Experts of a small language model.
Experts: 128 experts in each of 10 layers, 48 GELU neurons an expert, 4 picks a token, a shared expert of 128 neurons.
Training: a variant of Adam for the experts, 482M tokens, 3676 steps.
Below are experts of layer 4 (counted from 0) of a mixture-of-experts language model. Rows are named router (the router's row for the expert), up (a neuron's input weights, with its number) and show model dimensions 0-255. Each number is 500 + 50 x the weight over its row's rms, rounded and kept within 0 to 999. Numbers have three digits each.
Before each expert's rows: a language model's description of what the expert responds to. This comes from a sample of Wikipedia text that the model never trained on.

# expert 61
Table cell separators. Pipe separators between table cells, especially after names or places, plus semicolons, dashes and colons joining list items.
router:507547494426709470480492465483478524553453508445479391447483519530383509524541488430475520565573558472488502553501495472461577554518550498571484431557503516497465483617477498530507428505480534414440551499532609469522493542466420534584469591467417510460550428546502519462539454492459465489469445508457529457546490555405567537549597505472409499551440508578533491565537497499485491492597414568420547403572500470479518521482586497482547442517513439513489491505476485458385498450523545448539575503459458518386427462474520534562470502509519496501500554470532459539592524492510450609538470496585442441495585468437500527483467525534508496460448421527439521543487586470534496504577532532444494433513563425553417508600391511528523481459430516529498621480548552458530581556530497
up2:538494455580304542611490427495439516563534564496467409418360514496448482454451498508502485491448580458459572453495485492500459560469501516565487558521521437524500472435511507554519478547491514525451517513484552529551471411410476412494463555560481460506490525516551597547421448528488493547480517534518547507505524495400470514593508414480510522517478543575525485565474521439534523489551598551617543562493478431502506502498400451465467485521470530543494433450429456512466579457531536450467419491415486509558496465513402569584470575464541477529607625477437521479477489450511453488620542522515548538553522499488576489522445489515593498453482493548490559421520577468405434434548473560428512504544517552494506444531513487403476489531481481425547488388518599464517440587493448
up3:504495468528442480569453463509509502525531549513499536476427412511506624432527488467600507513474579438506522445430508511486514492502371462553418501508477396474528618550444405483519483567527626498503464471447510453607429414458520576483518587499505532502559556558647476437462473500524453500513488539459495513460452458518469495547535505468428510566486422539444425545518586465509554556581419578502485599495503500512616559475471524442455435475607483496504413491439545470485513437491412483508508499419424479546541453522431469481583532587503527569441431464542512494571526495485556512576451533471510528472478400496547525538466529519561507547482477546464581540501474457514509480453572507523481512393505496511515556499330463534495493466419433432506538446516462426539613549469512
up4:521462449526507534571516530478443520543512541583574477457536440532543613454515460503600596497487512450502457414583460496432457564524418481410521525478487515505464545456577378521469591514578549430563559537559556534508514569524410511515547451544570437575484524593510535497495506473429495481460471487466448472482460496424527515519493474474442498469469442487526490508443457592529520534464462535415541444521508578526556680538579527553460404444493536560522550470488512427479449540434401499443509457547509489411590482446403567419507539539472411508406444477458450510523497566566554497509478568504459521546501489608473377495545476462441497464629518474556479511526520522505498486503484519493559548431575512578612466547475558505509537496455413443426438517482474520420504481472467

# expert 7
Word-initial consonant pieces. First consonant piece of a longer word, often lowercase after "the" or "of" or starting a surname, such as b(ristle), c(aves), Sch(affer).
router:415515508515560457434482455557559490506467484438500503459473498538444478457537460546417582528556471506530499511493446412394539527518534574445424536568449589537623499621523522522519488490553594472502553498497483498455529569419451515519420602521526495522490567532503493451484425543454458493413597428432527427485423510485484460506571522429495510500500435529575555550522465527490509600611556557441506409600422469431559529485495533496522456561515473454529441491496532481465539431493532483527617460510548484423477450445450524533499494515496505492411552495531501502497441485557451511482373488507377441513559428534422549419459573545460576504428430580544522547568498450396480502470510574397511502551557475548547470491443469540448563517488584528454576524483515501549607546530549
up1:477550545522492474567567582452487452454502494473458468541463438404554531499518488454537561476528496421570542575530495432449470528404409580489584581436491437504543518467460515403450575546521428482431478572409563495514580487444490490462441478472500526560520390606554441501536527495526487541507481621556598595575513465428517434431519532533480469470479444379565536524577454520425494553463489559533444471431430460490489488634526489494559444482513516489446522543495549521510555454506508436588516507426480494457568555568532525515515510580558441562533508453522518526540524410534440556510451531529523420461463507472515534460469544497431458492495513484474490602448486443557561445489534515475498519505471478507479526637526622526468498462512400387605490467540496507545504560472380
up2:472538540520535511554471518440436572550535556509476450492472482457442453459501491498530555584500563469460471467450415503507555468538495406477578428587512503490449513573545506476477444441504536535461476458519481570514383499510577517562458508523493467500543504475454500539566414497391515540476492493476500437501508384452596506612465463473483520578495512494526468486518504455453563497424575509537333444410467515445488591539442460486464482521547534457485504493570489486461471517462517389473494562504412655486488400430509542492482448612547504489483484569559530548464441525559511529509480515502589570484507565465612545473499612482526433523509485451462565570546498532560519549529500476551353454574589427558571533554499509414482503472438367435472447545500478450547488457551449
up3:489548558537541454470441466531545487500499472483485453453527475507496419429508409483456585565534510483559602486451502414451549602484543565440434463517523553542592464625548597456487563487541546494565512574511472538485474648464443462538493501525499463479481501442467545605450399491396383548527580506518451476445388399452502442538514490420527512502565423502455503495379534504446471542533508497482490449547434493445514506563497524504499448549501437464473476504430465460524474454530535493450544467485555470505457550498504502588476614524487564500474540485637465496444450468532582495460434499540379504452491453540484487458410539501483504405422418534562583476548456457434455434512541495417518526443600502536522496549478530454500449536532476622453548570504524500513583471540511

# expert 59
Table cell separators. Pipe and semicolon separators and header words in sports and election tables, such as |, Pld, Apps, Score, Candidate.
router:498470523528546535568478473506464502603510562503523411366515500608436612494484445387444574455547614476510561486508497480495525618528418446485503519571487532527529512517561451537467493506579479387428601565467537424487433592430399556548509535456486509490500512528551515492442433485395478495533479550495438456495413498428504539587459490489474521468397448589466550510520453471537507531636439596480551428578488477454550557506596507511506422422495416481500551526438509505434556462462528393514582501434476515446522459404481482542469548521492515565416471463511498559488527474566484523527474518552452523536541499502458495501510568469434527469468454570529553488485568489512458486503506473470562500444481484597523525558413513523532482419472506570525563468469523469468650555493465
up1:482446532540521474519406540482450514515485559558517593543553525531433537510446488544526560478541599468498415436559493441540399460457426466535542472601515546479469517514598449514539479521526634480467491537495548532664491496547525503584489505464471553507441541445551542497482417430503477492542474477487503347451523522499519536547435491551474562503342447568475549549521440482480498527528474549452411472522500475503493506569533505570489487461617445617461521466547498504464575451478419478477493542474499467528538477551496541387421573509471496486440502530508497530462476561481477492482563579499445493556463446451482489447447520413520508514515503580613479521477527443501582516525602497522444518448554490609530541564343490481479494463502522585417531414474484553493452548548380
up2:480601517560510547529364465586560552456455506604472481409523567513504587464528422476581608483542467541413533600568487488447483510584489474406559535631537518534453460486507535476446454443535456516511535452555494522522500435502579446512467487407573552490544518484379581526578451566452445459522502482616459512501494514489549442529425512410565533551486420543516528397504473418453466491563435525527458473585479443535427519551475451483474469583465508460623431502542531455409459484547531535506464497545493489465421508543492552507475576507474545557412497565593590470513427433486499514493491546481448436532480552455456479523485519460547504551532474551462461479474552441473423460495561521504551547524545514519383476517513505476474525522519448540489522505388596494508484388481556
up3:519546536500446466497425397529475443464536535417479491576473592485508546497462515576493483496552450396493481500498560529361538592513474501486404512399544448588551462562489472477550485522483491534582549386478546561460519441483571392592487535531435487452491558516562565601507435635471478477543509466503468492513446418446515497580523523490492483515563530490508499560497503524362478584451535559538537457549479572462467521490522451525438523456491452488469411431392427553408415559446480473559502607480557440529514511533449564446469508540497569454558433496574468545469485484484553461501459603457459561458467455550452521512483488440575532580492505584526470444522524429499545487485475469486495544474502489571546494502505454424597521452525499467444585459472498497470542357545573

# expert 53
Closing punctuation after parentheses. Closing parentheses and the punctuation joined to them in disambiguation and list entries, such as film), (album), (DST):, plus commas and line breaks.
router:428489503531610529455484483489473469513424509404469428502467516526482496471465440466458532540550516431526505519484466453462581586563577475547458468532491490548507550557573439557469473506514612491521561453452620436562522563416429526537468576463395485504515495596467527504484468532425485511412472475467510537522463487451576461497564545469469526568469495565531483587573459355479529615551482574441499396565470481449515487601555495445479438462565411499487460540484557445387439487406518512538558530496504470354377431420553511541515472600527476492430513532476466537520495524637511501553418515507425505521513493578424516467540535474548549499540465557513520536533602478427496559523479509457469439454497453511484502563471531440520528462490526587516568586537541473512558490507488
up2:557484506511497549476426475520403562579530505526499446513423457520573487443536444512604590535546561525659464478510550556490519513445389433514488512478403484487525541470506435468443549475552582474525485536544521468594517465508401527390461429531581466545437473534536429477631518529524510415490479474496502511444525378513511482435472527508473531472510475547527480542567432434444539575477526518495533437647447496393445601594516533484492444491513487571478469617549507486481495550410526541418580550486487558471485465489457474538457548577510427480470371475467513512494479433437519468463443554494433479480506543490482512463460539444501547521485436526524512576529525433435527402473531567572594479472459448523591492588484491480485526420427472548464460493487473524492426543436550
up3:504503532456517414521411437529548507458551608522521500526461503529540481522474515455499523483546515517524457557610537487489521444515439503432490474587522593471558533397479447591483514493467501417460533464412561499467506514451447488608525534318442540509496546479508514553636499428455489542541480477552469461512528524536562620437487526533482502540545513559503558543543501458490507500542532566508536463529488514467588494594429656462542494509349483570546429533438512420441482480448473547583408525456559568349507479514425590486547509468439521512424550515496435502521551453492534496538409524486470423516505526545557529511520510503523472437456504564425525550465496460435579557513494511483540555480524461528463518477483522553494433412469486542492515391563613511495476479397457
up4:403460607545488577491483362519478503444497437516410471467451490549588536386578475497504521513486433488566468494497538489504507458553436522571412521523416541483526471570544486524487479516477593511556512518483481462443528515399478423490484503491474530557554461552489458554565454457455453463458496494547530459552481483486469467499567555567453441508540500512569484508536423426517501577564582577561560430478464335455469520570444662527565454588512519400552371526538511476500541469486504496437505589476478517517514518492463540435481488554476494513583473477423512455426444483599495452502471562555462480549534570354583542469534510464514603465482540534496503545523555451521482486488481596493566529504453405484554529533498460538462490555585485542363479463502474509555531489442473

# expert 19
Topic head nouns. Common nouns naming the article's subject after "the" or "a", such as album, film, team, species, club, song.
router:434486577575566527497493456457511415486536499535489409466493503594530540474566484501485526438556524487497460481589455539498522443517516496470483450495520569611540622599552471600520457463556541448508605512505533526551492492369521456634499547502430412525482428543548530415487508527451375546417530512540550533466377475438525537555541517447471539523488490483516505534543410557392568601553474637458546452536396408465454475515453530472462506475523506470469538469562503455407451443516540485530572477442482427423405463452469458547543489608488454527491501524504500528446434519454451499528417574550472508559553445476485511398471487497532567488535503586491505513585555467464507537495522488493492449493551455518499383499470527460535540521442577534488485399513499513493541523533409
up0:600503554466560540426550453474367463538535408524498425500498535564476524379408558576508462507559456454454513510443458464502532560442452545517485514534472479523559582472405480536492554574483626437512539639420402491547444522502445489584496501468443447477501461475426456473559534497404522524478475516444592530571519502484504545510562565588429570484522441638487603482592491546488541497542570469495480450526502454544530522550435543478518521522546397483389534622502560559508494443572492524538426472441526461444504515533509497515452469496560572467487463450432477494560613587498498513453533517488450430510568464506538539498455496564459464499447506474522585516557509517471447426507452473446499394477491511449458462524424496532503497538450504505505509485624515393531502533454467
up1:445465526461488495477488561454485421502479445497458517421542426393566532496566546476472481489441521577497454511520515457494411475518467525548534570464506530420491506487442390521616609481391528418536456533489474516504412434395479535448504475481557484451549449556507543591529507449556448471568500513416503332453514511480479469475518415461447517610577461506447404467536462501445451493532554521530544496507511573562472455529560587541505477587626493541434553533444495480457492430499475447550479592454437553511522497492439408578514517420540472597553574484518536440507514463450465492468467558568534531494491508485480451512535561473424479455431543520485507523527494563491589504450433474547454521516558484525461448548426538593467483537489602573509430399527461463535546625548478
up2:421526547487498439551485490506569478530509463536514470554483554483467505458540463439546488515516486515552524475532541525546533499571542513460494518522522498535534485553464467547483514501547473501458498383609571501418519531483505503458466552464561467503503512613535533503503465411489496551495398558566487556458502506488464542549480492364535447515429533446531515660569438371429511551489475571547525481509548447452438444515516467472473515456384543530513536393513555414508411492446499620509497383434438514460472594488534507527510489531440375499473546488516435537440502497417480552501456524465462578402535513480596533479440486491481515456475517476566490466446628476438539570492507554535492506428578531566485438487491382512587555509583523533442504478569561440463671471475435

# expert 25
Prefix word starts. Latinate prefix pieces opening a longer word, such as comp(ressa), cont(rolling), inter, trans, plus other name-initial pieces and bytes of non-Latin script.
router:524512491459578484483436505578474484549427560475483481406472479537467535428516452440478562520580503438517576527464467411418521540513560507509482483528501587558638550575549518483474495491584514438440530555524506429488496530306450515533451537519543468507491526530441505451455508552478384495421560486497537506512469529433537480476510498435454497490452487600517616549509569504455505491602516545481475383533503449519490476529513540474471437581500486531509440476428585509345478470430599491556529492489447529429444541484476468572465515489468481449474600480586469540525477492485435448493434494491381514472613487520446542485485564565429518529477420597417575501591501432458540506510511555475498482524586469527429513529485520523462569560451492574488563491483572457518603586516519
up0:540490519516604519462552504515497484443523464396390421556411495499405424441582525460449546587546475535450511425410540503516475473479437449488585512451473517460413529461523448575470421523453461481460553511407545437516489550496469523503488532527458542527569407480495537495468476508483454507511453593471407421564552501584502554495487469584509480466535593503349522516537465548520482488563558502474579405506530493496523496490461608444532406466491472571498577499501514456430491490478517571442483465456474534469510469463473525584443524462473571494470484514461500480537503528526544474500453502579420595539469507526569564588397517495435529594479497555490449484548623473578569482523444503585508592512498335557583516511468494479539439502574486468473569468535556517392503433483460
up1:546591556492517491542454603443464544486526572491516554505504499472535508484553515469483501546561505421555533571500614538497501431464511523497530480568441485457381497457547431504493600406529551457600515454542592550554502509473445452601444429538494494475543505486498434457446489496524403483512456516529445509420504398528561521461579484572518424538528518489515442490525482535483447493472571565447525474461440479535441493494480533441479449551537535486468577473559460462506422527516480596385582484440497511563598439464487429574502466401520490569519554502505458507517518449526518515500551521477460574440485550392553423500519483448432537467426587428463491511512623529549608435617435539558491557496560555502492521491467609553590507508529500454501423476598501475385497512393471
up2:522490438512547427548515440435454500407496606519575496422519473585518525619551530476469513513523475492442480504528383459495443553464542536478555495510426479508440575506476500488580447529525440538461578537394442364514484487478517493532448509540461534421486419554433580488521519567510445477405471543597627478511487450414516465477562506500472586494477534489543421525497485479562538502534541453537422486490488508509594520404602435481458462478414475578487499634577555542485528501455473453546537510407568529521483436525467490499457516479487541581570499573543535412423509540520415544477530519509487532450613508460537455513454574548548556551583425540581480493521557470466516499528464489494547518559504334477475467489428538457487459437444534489466500535503548436490517541493613

# expert 14
Abstract nouns, section headings. Abstract or generic nouns such as position, role, information, name, and heading words like Composition, Views, often followed by of.
router:383518514563513529483452449430475463469453607492479428314467535567489518527483525539520617454468541452480518550526424517505560520594517487547501471502485532607537450555577532545533508467587477406500600546490508489560515491378515486540424476416445482527491560509525442571494513428436411571486583490508420424550443528457502524565474467442477480572550467475494539499513465478479549566566404640513551502583367440465464526528519496517530449498535522468485483506541507447459494440522515464464566524535454538493445455412463561488507504508462544642502525545531510479440410502554515516561474497570453531541497509466505454485511554534521574492568494582451509516483550529462435466493546487409557404525456394472505425517535517455544508412426486497553573514414574549449493525460521
up0:545563484500490505516474537516536568478444443467601447588434479568502586546463415572451455476536574622527578400529598494465499518530537540541544491535495492591458479461526480511534607438535454514419514514592468509481360608452422485536532429495549460567438513454530454554508519496364471466496507558463466584486498411445508474591439459512475463482508514559422488548498526483464605477546501474606500512538485466514495626472498563480610561404460516449488523461527480446500517444530508562506468391518488538499511505536465431499504566517480484577444479401527423398524444496524509461428507554488463529521513469549468520507491527514451456470412522571570442478537433561392496490538451390473544486517518505583472507493485499378541536486466565572452507463533487477536556447422517
up1:474558479418505457499401445565493594489633576468491508534520532509485508577530425445516565478566507553475456479507471467511539468484469650522520498570503529557454570456439506520579535541571475469457550410444540476436607539569632437470445492504501467489476491501489501545498408490483511540415510481493459443483349474478559495599429417521502468508500539469500486406505572500499445542495532478459483450466459426492478570526485533470567490556481491494443550558450531398481488510456484546527504479470467513478569531432524525527466441470503543501419448521657516396467548523489507514487517487504432574518506579559547441507408556471504534498524487567524565542491456552564507536578499586516599432516505542519410506438482502378490538405487588456422444513391588484507481452437449
up2:501530463530509427405572595482505480557564520450586478516450514576544412493607485475595450473488497425585567462492426514503544573515535526452417599495438520542444488559475463547492461477451491524521483554513452519508520539587485568470469474412458407541466478502526513398558434463592555489443448592553451417594532495531514515461428516489503410521472440456452553521428520447491481416508523463572458498459493501513571506605460462485618498492587496502520431515543550451484601501458445493448395480456430452446514488487451465444493453492558458482489533471479499433515557454547476559509479595536438531429499476532537469464485583532427491514498431437560503596529448547525517508564486491499502501581527473469587574448412469540531505507474399539580534652523577443523476569450563

# expert 6
Opening parentheses and brackets. Opening parentheses after names or titles, plus math ^{ and _{, slashes and raw multibyte bytes, e.g. "(2006)", "(APRA", "^{#}".
router:454506548538621477469438532498468453575445531438569521537459519567470547448493515506458539538554509473578539586413418453391482572502631484490481541588533610484573529629459472502517515524508580495460565505469487396538555532421438493562447492488477446453512482525455553504432480496429488513437516575489478445493425500396512573513571500487452462550525463521480500574525421410455486528575436571451453461533443491494482475531520446425458412469537421473438506487538527499434464428547497438492524519451481479449406413405508431546494519494532527463541518489521427576526515561505558474448434559543412501536495526517473535488491518554513575421479420645482552487516526435419558560447484475456520449474550500569519504565410522470493518525516491547456599534573587557514602504492559
up0:533554491531609488513557452383472463477467470502488503486524473469599529500621537529512534518491550522483487442436471467493579504511485522522483423510451478514566420497544505501578554539459515536478574456502545507516477564477492418486498545503475445573465478451561490439535533526377483504524482508582459504476439432475533336474511568487500458489532523482481479527567455420485580498528420529560504500441476536447542542395476534465559495468589479470385464496533550506492436625502568417497565558368469500441505503537566522484441505539514510472584464516544479548445381474536541471525545466440535594445631457485469487511508446423518562334466442475519481511566617495452495562551458520584578516480532497512433498549413538423553406457595443484464535513484531481480544502491426
up1:365602500611552572603585448464491478369486424477458505502468447568470473459571482515452512539537488537497469559505529531489478474508475504457534555421495518455533450525458549445476521492530484511489505481504522547529506478451506390569487447441422416563610474487397459525517500475440578500456479462539474509569397434575528469518508570457483544506502539429486483434617453523569459484526505528426512561503509543512428505542473395494494397431547510451456531543541581525484569480523502417452448560509513503381442407362549499548529459494479521494590456544551504518406417536553499477496608565585435504535573479461478544476552492477486600526490450515502493533506530584499460533611495429496553528464477468488433454529531559502520418498507532453514497525495506560340516518484477
up2:491525513468621601536499512580452512521438546477586509454458573489495384474617549437459560526508540520506504513485543460492521547422507490417532589537579576470419485539523580505604553464512536510472515464541501485471531501472429497450450368493489475474490515411490502388524496476533588450518478494530447471487389556481486584533517554450460488497456550480450430424436551502448477465499516467524556484477451479455599528520595494517421517455498542529416618543494498478450442510510461476487375483521496466493503511484504507524505580507557495510600516396530519452542456511529557561457534546524479538629567470558489508431526551489535487386553381503489479533406525456506582508577430527629508438509504482506517400514457471494421368478548548496449476494487536606499445536486522

# expert 37
Mid-word consonant clusters. Consonant clusters such as th, ch, k, z inside words and names, such as scrat(ch)y, Mat(th)ias, plus sentence-final periods.
router:449573506603531531488509507514466462535462487385529447465584557579496576454440402540451561561559519370467473479505509455462538561492439573531513378496493473586526417570473532481447454507479597452455573501489528447568534567493497483504446509437421450452502489521466504549485475558517483519473493497495502490482493511444476532505481516498450385526515434424521549564605425473471455564621518606542438477571477522478532538466497475494509411479523448513478594474456566527436551470598492502487535517525535528477465451426532403530470511536511475570505524499485535495581451424538488574464378556551477463505572452559404474436448498549518581454432460554424511474484593502394503498504416503458462438549479462613502491562412474461562550505474455617569579471488531529490564463557511
up1:499480456486474585554433573488544421506472629467555456508480566525537481543488535500480521436603458445514490521537460536424568504524452480504399440554388525546524467512542465538451424394579462366474542507443461478447537511492541519479546452457449470631563575449533592518515566493475531588413596498494483425553388463497493507547402497469468495501490493530458582610521475463489607462443454510510518545614479445494494465489570521487505519564425491426507522429538569520490521505476516391545540514538527463528478470423514469457513509534508563531444483518626571470415461416523535513471407478514488485545555458530532492465492533388490527507543415585503501457489503521436429475442497421524447489504535489520518500587506477516507585404461490533592491575441485456471550509566600
up2:520541567519479540491497540577529427452506461401468476506474501541427520394536478427461617555561458442512499581598484429371465523487532495498551470516524510487622512520612521493494520493516584473435539508538479419573409425503448503455505573477459558525537437472484588451511482462515486440510524492495565307517558479574451491533480560466512458528431502436427611461532460395433559504470466616519496398566460541480529589541540447547484540539456500438419492508516501453446525512502541499503531504494494482460474488496554524585512608537480543447449527468514576511555401544578547516484508491545477430469532464536531479499427524552481460442522445494474427524528502477465489592558527536521450484500562461460528399569555438433520495512469448502492584518531613550507550424472399
up3:412568535595450621641525534468498483545521473472505499527479580448541507437432488565499490495547516504465468475599505565503518423623405542525497540561490482529504501558581598564513439501431500452399550486480449404469453437459564481502414505406492524582566558528470550504622469583468480457453503555518481442502530478459492505559531529426442424555454498476507580440585456503459512562503476530460455491524501447453535499520486511507528444529518486398482524514528386523483457446494524479390482633515428452525471464475525519473488498544531445515491481530506434510529381556527516557482511526514515448506549538526595561531463559497434501525489459497503449519575535550520430481510589585522432426523592507507578466619442450482553506453550450609519460509487597485445590507512569

# expert 21
Word-initial prefixes. Opening pieces of lowercase words after articles or prepositions, like en, inter, post, dis, cour, accommod, snow, giving courage or accommodation.
router:454530473437513466576466451546399408485479502476508507418475585510476504444468496470523530499539476502556523519502522469465504496540500520441408477546453573578629543622566541569531492508571515415462550501553505479510513512393488519572388540485498450507493523510448525472485568573405430609454563409450504407487435575492530556502573537491421423452495461533568571485542541469473454520569456597480516453598453485436550528492455498520475465466525496475505425522492553435399483392486539464501566540511544584461424459479504530577526548534488487452548617517441552488509442481521485486511417514460409477547509455438516514410499505482447518522517489643529596478572497481480437476503516543476476454577580420569444457449547481476475511491417570568440534585440502512487594574526489
up0:487439461518463492495572512521463504580568509442441413523427494493479525572469525436552459652523477406432610472484469492474487489505400469469537477497555497481487502478522383506480541555467499460541508531552523489540543498482516547458430485592433505426541518426565463579540586474446543566508477476535486502510437527532516538431513545464485593499500519592526523517491529527566512491513504546417524492515550399446510662572439474470498487526495539458460487518463439486496541428423552568543437559480573516468441516553488540602525553535340491443496530491466432578485526504474452537514379605526472621424473447452443547580613501550422531410480526544514521482487467518486497526518450560380545582467467458514523509540470450532513470469484437411480503544501431582519510586470424
up1:452564458498493485542472523470476574492484412584485567443563532530448511490590584544543579517583499524510556502566488497508433495485478540490593480531525534494479494529533572571543642347541551541515543451543574591489481542495473482414520465536528422430526580501549541513495489466571504502510414595489388491526406521516532549539427525430439464486413468528504513483581534450503547592488515530500416574558544456494505534462604553476531493484500482406500496481525525470520501523460430459542441457511463465462590473507399423536499517561479463473508545464505487509540511493524482465473614611474536454426464512583372469546372479515497514559458474472421550467569544516463546504372461553520464500539443572518495486463425472479519468483469516475418554416470444570378435487463465
up2:584576466477532571426426559503504451470531491534447591431481476531425449550441453517427478498582445439477542530524474499501444468427434481494500540454517567510544523524551528474435539411456547402369516544488480458557478486572447430511515500407523516520497528445536495438603393492415558610599574481497503518481430499490599476516547493448472514497557545494532544511488531436463554575496598480543543457502485458450447545560524550607541456509516413472529456482529412425508388500495531483525521475565511464412482514496427474539468482527606531388541533513474570604445511427511521516463499491550572459511513415478513498498522505462467507528561403423509541460493516464383434461500532447509551514515459502558634597540528496530478514487491478634524451505489529423555452473521595

# expert 16
Pronouns, parentheses, table spacing. Object pronouns and possessives (him, them, her, its), opening parentheses in lists and road or unit names, and table-cell spacing before numbers.
router:482501549551594437551486462524466470581455498418509431472495535535470490459484469506410535494531508475555462515472414387405529592545606503475467509526514560525541583589513490523523439494533597429458581488466561470557516524444459505562393581477442448490510490569507542525478469479413525577380548455490560496582468486446488491504500496434421493515458456581538553569538474465438486573611401582479522432577510481443493482515486458466494410450541406508450472519505525523455505426462535504513589494462524469388412465393495482525427492587522531477525523461538425544526518605502524444451435501553430523554521502525437564468467523575505524422499431587466528471597588483430464522527513466417488442500538453549456477540443512485558538431535519568488577537547558542568582545513469
up0:481556512521563558489475535499516537383430592408496510465528506565473509554611512563450506368562487424464510554528489532445537470435521511514487528490488449507515553468557450500434464502567503547514578499523516493479672548467466549522497480546370517406583581432489486490560528475544489498462547514564442570544345544467597509558494472436506444523468475402507530552474475478421498582542523514522531537530493460506475533567444443517468459459444476548463594523484579499467438549580539589519488444465492429488485530476521473469475512451425580512454489458569576395472465522555524577451472538490420526513529522548541469542452540537494567514387473534426473464426490493453500544565516500344504503533473437529606444515547462452618497424439477542470509463549468480476475421497489
up1:441534581496575515539412490496445465547502507445486476469449541542541512535511568479525577502587533484588502525530360493451526476455528574421498472590483595506543497566479508513523502479510549466462601524504557437563576578407440515554419525500381443573520582535495466444506514529471426507460544426518569446542419481444565503474514485462422420503448514534548491490501458536444524564610500612537465467568432431402509558569554575430578375522502481537399455521517479447485400426426511451492540528453501510451502490464452490555559485526456546575538469499496459443471470509482458501538406606582422494463515478498461489346449561481494555490446449536444569530526541493478560515613479558423543476489531421571518459537443491496541493503463540527522512545479553522448496518491499
up2:414490529443531511469529463452533514529573467412601433512507466595506426476604471530506506487481493505568436503561407418444505490587493535564506513415451531433463491505485477525497394438520539430495515428473573494523494498502527422532422483498442519464479653493554444533486484597473519545508487442533424492476582528433451544494540458587488462524501519479543412459615410485505506598486511487446467470597508568477475500503426594470465460519548476503569443522447395573529499466538565462403542439504570544418460444502519482525552524497449513478459443489502461533387523420534528560417540644516421417524451510491526518429440566548614490530462505464578497552543527473540563508497493511483521445463460492540502482436427545565563495522492580498539526454406508592512470442511576

# expert 20
Field separators and punctuation. Colons after infobox field labels, commas, pipe characters and semicolons that separate entries in lists, tables and infoboxes.
router:520659536540605439497436481543511484542457509473541408402503536558452569445610487445477571531599531490532527461526515510478576441506544430500481457560506515531497527610535432540497435565524548459503553451427636408532477579439419488524437563488466525523560471530536507477521440445436482488482448495399501490487518511469597539536512537471439478555491497531532569560562426427453525536579470552483552438518521432446520528530598528416554387462529442547502459521486470460379443470578482458527565536449491473388511562469515443483458517496549492562490478509480462509597478567516477564523493498564430500501494467483460455507423570535497546439424391624466490537483547488465582500524480481436505463476521441547480510586498495474537504429414504489484617463558559471545569511491514
up2:500429526523541533442450524490460499522395509494475468510522557525385461507468661516544504474410644480550485513543457461495459547523485498519433398592514434518529448481476530495460483518438456530451516519436527511551483580497439451515528458475590578463528551503397524483508444465443496490565479538467503506504555422444467474478530469499533485509441510481446439546481478432512617491503432577517507400454556539457557444460575425521609474421513554506548480486542537413532418512406478394448488480436457518504537478502459529459553412508544529443447471425429484511542537448506511498501472476444489578389569469559558495502524540507525484597482565534598474614453506497448444556468491490514636547461554446487532467554445549476522479509447618546516402569534541543491595429470565
up3:500451524548510561428515520483352482536432580439595515391557581547480410587492511532621575540465559543468478464547512476524434469539521522430516499503475602524505531527509510437455526455482461391490488592579481473538488484606435518480530536485498499496546522506512491440458524471387551582453487483522458513573537449527492404467524497433595505480496458566499485596460458581515397493529478483452514455511491524532480387511476430546518381516397448501504544505569527523537487494467591472538518496522471461460495584504413576484555520482422543491430452470521585425540502575544551515461520504444455633479496520449454481459451501456463453426470456453584513440522526518625482514631498522503459557467453487504563503630442575516534484451517509561515472584472459553472503502473480
up4:516483515510566470574543591491501488493505498476496519525543534494575547386477563435520498508524494509522524476443455542538474487573488485492460499492463519481457472481347443486383477509593549481509528560513581446493394534469430554491528520495499467558352516504452563495389557520498509440544479430492433445530549435530517518528487529507507556523512477469512512503599489543494645524495414535391535560578534444509452343419526485498554425527510508506488462650509388614428507504467534437456540490429538501415537611512474436536565488500427531552526450546645461501470514564526423456579516579484429485456535496380536519424450512497528517528440435578494529493494474493520510491553531559548526565464496529519557575560488523539560480460457514449561508495458512433472500496544460

# expert 45
Table pipe separators. Pipe characters separating cells in Wikipedia tables, typically after numbers, dates or names, as in 1962 | 1/3.
router:454505556442631449519503514516520535470433518440432424444513537582494498497473464436519518539532463431580505555490462476493556611522517489450428534565439560451503492587473518595528444426519600366511572521558588390520475503470463487586426525405380509482516488575497455462476508507480518517464468525452504419544446416454506487541533488471473492523466409521543519546478409445455509476576512562468461430582505429420451472481569436462553392460510475464451433573497427516455579493495536492515525498448456487424460510462527560531450527505498477492544566541535527557502496513497475553454487574540414478482567465501515513448468540485495551429502506551500575576498615562507464553596511502390489502550534473629534497618441473493585485455473497539466579494536554511502609565468430
up2:431489438455536476471474482427476476509543435514496426471506544480490485481502479489611486488552514467566517523475469501446566520481456510466430495463392449529505479474569439519452480444557665537445425488516472438585568436512556516617479571526450546406494544505593454459480536586578512537521510462453547447582567572510512467556522540493491482441485494592408382529434486410446519551514498522513532609497491510528569505464479485435499531579571505648438524543498573490529483528493420504581480447524529424539573398534438503537590539514429523446471479431554510435478518585484573595499466503513424486465349507449559485516406497553530552523466471465473521546477508522551536464527519554413445459569457435476517553529467458578513489459513485531570587497495417470539422495490539
up3:493525471491589508484568474470497458506388395408581436468507495546427551456464548427464562499586500449569498555457501490406497448530559533530491419659473466515561433588520554558554504478492611490559427533562470486535520459496406469522495540512573477530531535594487477481484651471488491482491490511494509490418504608514604497529491498533447454502515507556564536524416511461461527523486494539452441448505475517544478558503530619567545576450513525433307428386451505445511482504513493541517499508498492379444546530518419547523505489528539429482569530558527488489554526537525557481514465462523498530416498446514530503569597448556475607478490441501511539468558550476389435530487498532490464460451552482486479436526494481577396496510374533500455512500497469473508449487454456
up4:485515584517441550277459561407437545380503492462486498494509537613540472446502555573542552517475500471432507480496490501492473478582413557449419400493449549469538468461451525475570506546636497567493456465491541519410524527477535503460562492471497514524489469644517467462505584542534454504617492484493539522455558443445564408501621556540486538469517583477544422437563482529464467492553540497530478474471531441396504489498519611500449430561510410522391489554548524589481397475575496531470525494453478502508454477513522515502591416521498602443546501512513460444581490510492486474487473534531481448441570483475495502474498461495510498543527539521472470531480570481524520445505485495471468546488503473515456518557321588568473491534485505518506496446489507403429578458517527